From a checkpoint of a small mixture-of-experts model trained on Wikipedia.
Size: vocabulary 5157, 94.4M parameters.
Training: a variant of SOAP for the experts, 372M tokens, 11353 steps.
Below are experts of layer 5 (counted from 0) of a mixture-of-experts language model. Rows are named router (the router's row for the expert), down (a neuron's output weights, with its number) and show model dimensions 0-127. Each number is 50 + 15 x the weight over its row's rms, rounded and kept within 0 to 99.
After each expert's rows: a language model's description of what the expert responds to. This comes from a sample of Wikipedia text that the model never trained on.

# expert 55
router:62 43 38 33 33 78 51 58 42 61 46 29 30 43 63 43 47 58 31 51 69 30 51 32 45 32 58 76 56 73 36 35 64 26 52 72 53 68 28 31 72 21 57 39 56 61 84 19 47 33 47 42 35 64 26 51 41 50 61 60 53 68 45 60 25 32 30 54 71 61 50 45 40 70 24 50 51 74 35 66 51 49 74 54 43 67 53 22 67 58 64 47 65 55 37 47 47 50 42 44 39 40 62 55 42 52 50 42 21 29 29 51 44 62 59 28 52 71 57 50 33 33 35 24 37 24 53 42
down0:67 64 70 61 41 47 54 57 68 37 52 46 46 39 61 47 42 54 69 47 37 56 33 36 39 68 53 53 45 37 56 56 57 66 57 47 72 57 78 26 52 57 69 63 60 43 10 53 65 64 36 44 60 44 44 45 49 41 45 47 64 48 55 72 78 51 55 36 58 38 72 90 24 45 41 37 36 40 67 38 25 54 30 51 56 52 59 40 52 49 51 58 70 42 58 44 79 56 49 41 69 47 54 57 68 62 36 46 25 68 45 56 60 49 73 40 48 66 52 47 25 80 43 33 76 26 41 51
What it handles: Place and location words. Prepositions and direction words in geographic descriptions of villages and districts, such as in Zanjan, near, north, Province.

# expert 33
router:40 50 19 48 48 60 75 55 73 57 58 53 25 60 53 46 27 62 74 52 38 48 62 48 38 39 33 80 48 43 53 43 57 59 50 49 39 48 56 53 71 69 50 34 38 36 67 50 40 54 70 47 46 59 43 37 62 25 58 70 58 36 44 58 60 63 64 26 25 44 29 37 73 24 38 62 52 58 65 29 40 56 72 41 71 50 74 16 55 41 45 40 38 38 32 64 57 63 19 30 18 62 49 32 33 35 45 55 61 61 63 33 51 43 69 73 65 29 71 35 62 65 26 51 57 41 58 28
down0:37 61 53 49 35 58 53 16 61 28 74 28 54 33 72 40 17 52 37 64 34 34 31 40 77 56 54 48 67 50 50 65 51 51 44 37 29 98 44 49 57 46 38 43 44 33 44 37 38 77 52 47 49 40 64 42 57 54 33 62 53 45 48 33 50 51 58 61 55 28 78 59 44 45 44 44 68 37 39 20 72 44 21 62 37 72 36 30 78 62 60 49 49 44 77 63 41 51 64 61 56 44 38 47 39 38 61 82 58 51 39 25 65 41 30 40 75 09 47 73 41 63 32 56 44 63 44 32
What it handles: Name-initial fragments. Capital initials and short first pieces of names and abbreviations in rosters and tables, such as F-ry, L-avoie, R-us, EBR-D.

# expert 1
router:31 71 54 44 48 57 26 35 45 66 32 49 34 30 48 52 24 51 18 35 48 53 28 42 68 20 70 49 77 55 38 47 52 31 53 43 74 47 46 30 18 50 61 73 49 33 69 57 54 74 37 72 48 74 55 47 66 50 39 56 39 61 57 58 32 25 24 34 40 45 59 54 57 61 21 65 37 53 34 44 48 29 65 49 33 43 72 65 72 61 28 64 64 59 75 55 34 59 57 37 64 50 53 74 63 69 49 46 33 36 20 49 50 69 62 36 52 60 56 35 65 49 40 52 39 61 50 39
down2:60 45 40 72 46 60 26 60 83 13 66 46 50 42 36 49 44 40 59 87 41 57 30 33 55 65 50 18 35 26 42 72 46 82 30 52 47 67 43 45 56 32 24 47 18 33 30 80 36 16 34 20 58 38 35 59 77 70 45 70 55 59 56 48 69 27 56 50 35 24 40 48 47 49 28 57 37 66 92 60 35 42 50 41 55 53 63 55 48 64 63 32 51 49 87 74 39 23 48 45 46 55 34 79 62 82 50 42 56 38 65 70 64 32 60 62 39 40 34 55 62 42 58 65 37 60 75 60
What it handles: Relational prepositions. Prepositions after nouns or verbs in prose, linking to a following phrase, such as aspects of, involved in, during, between.

# expert 31
router:37 61 76 40 51 39 45 45 35 53 55 61 51 52 47 84 19 28 53 46 36 61 44 50 52 58 39 36 50 20 32 58 71 58 65 47 42 67 32 57 61 48 42 39 37 64 41 57 73 29 50 58 47 66 58 51 45 64 58 25 56 36 34 56 50 51 19 63 48 64 34 53 71 62 66 61 39 31 34 77 44 63 45 34 37 59 43 51 55 43 43 75 47 55 38 31 62 59 53 65 58 39 48 66 56 50 52 29 51 51 24 49 55 57 48 60 79 62 31 57 59 47 69 33 50 62 49 73
down2:76 71 53 50 28 62 44 39 39 53 67 66 51 30 69 41 28 57 25 78 46 13 57 15 35 55 67 29 62 78 39 53 36 69 38 58 38 50 23 23 59 64 37 56 51 55 28 47 40 40 46 25 53 60 45 52 50 58 58 26 36 71 41 45 32 39 51 47 55 54 46 43 33 71 80 46 23 62 23 64 57 59 71 57 36 58 61 39 39 51 64 21 55 39 51 65 53 18 75 56 55 60 61 53 36 59 47 28 53 40 62 59 42 32 68 29 59 28 50 31 54 54 33 63 36 72 61 54
What it handles: Creative work nouns. Head nouns after the or a, often in music and film prose, such as film, album, band, song, group, player.

# expert 32
router:66 70 37 51 69 61 46 66 73 60 69 68 50 28 58 34 60 68 62 48 66 53 40 25 59 50 56 20 56 63 66 57 64 80 34 67 27 30 55 44 41 44 73 31 39 38 58 64 67 38 51 62 32 44 34 32 75 47 75 49 65 28 41 54 56 63 73 54 46 37 52 40 63 55 30 47 45 64 22 57 31 49 57 34 40 65 67 41 67 73 46 40 30 77 35 68 51 18 50 46 74 40 52 60 42 47 30 62 56 43 52 52 34 39 66 60 43 35 36 53 49 70 48 35 42 37 47 54
down2:67 47 61 51 44 54 40 07 69 60 48 24 52 67 58 51 28 55 40 40 45 73 43 40 47 62 52 83 64 39 28 41 41 50 34 25 49 60 60 40 46 29 66 79 41 78 60 57 26 50 56 41 67 33 55 22 51 30 55 42 47 62 57 61 33 39 64 43 33 56 47 24 39 46 57 41 42 51 39 41 73 42 53 23 73 25 33 35 50 50 48 26 49 45 22 50 40 49 40 40 47 65 37 58 77 49 41 49 51 26 60 48 45 84 35 50 59 68 14 55 32 44 48 56 51 51 72 44
What it handles: Sports prepositions. Prepositions in, during, on, of in sports game recaps ("yards in an overtime loss"), plus et al and infobox field names.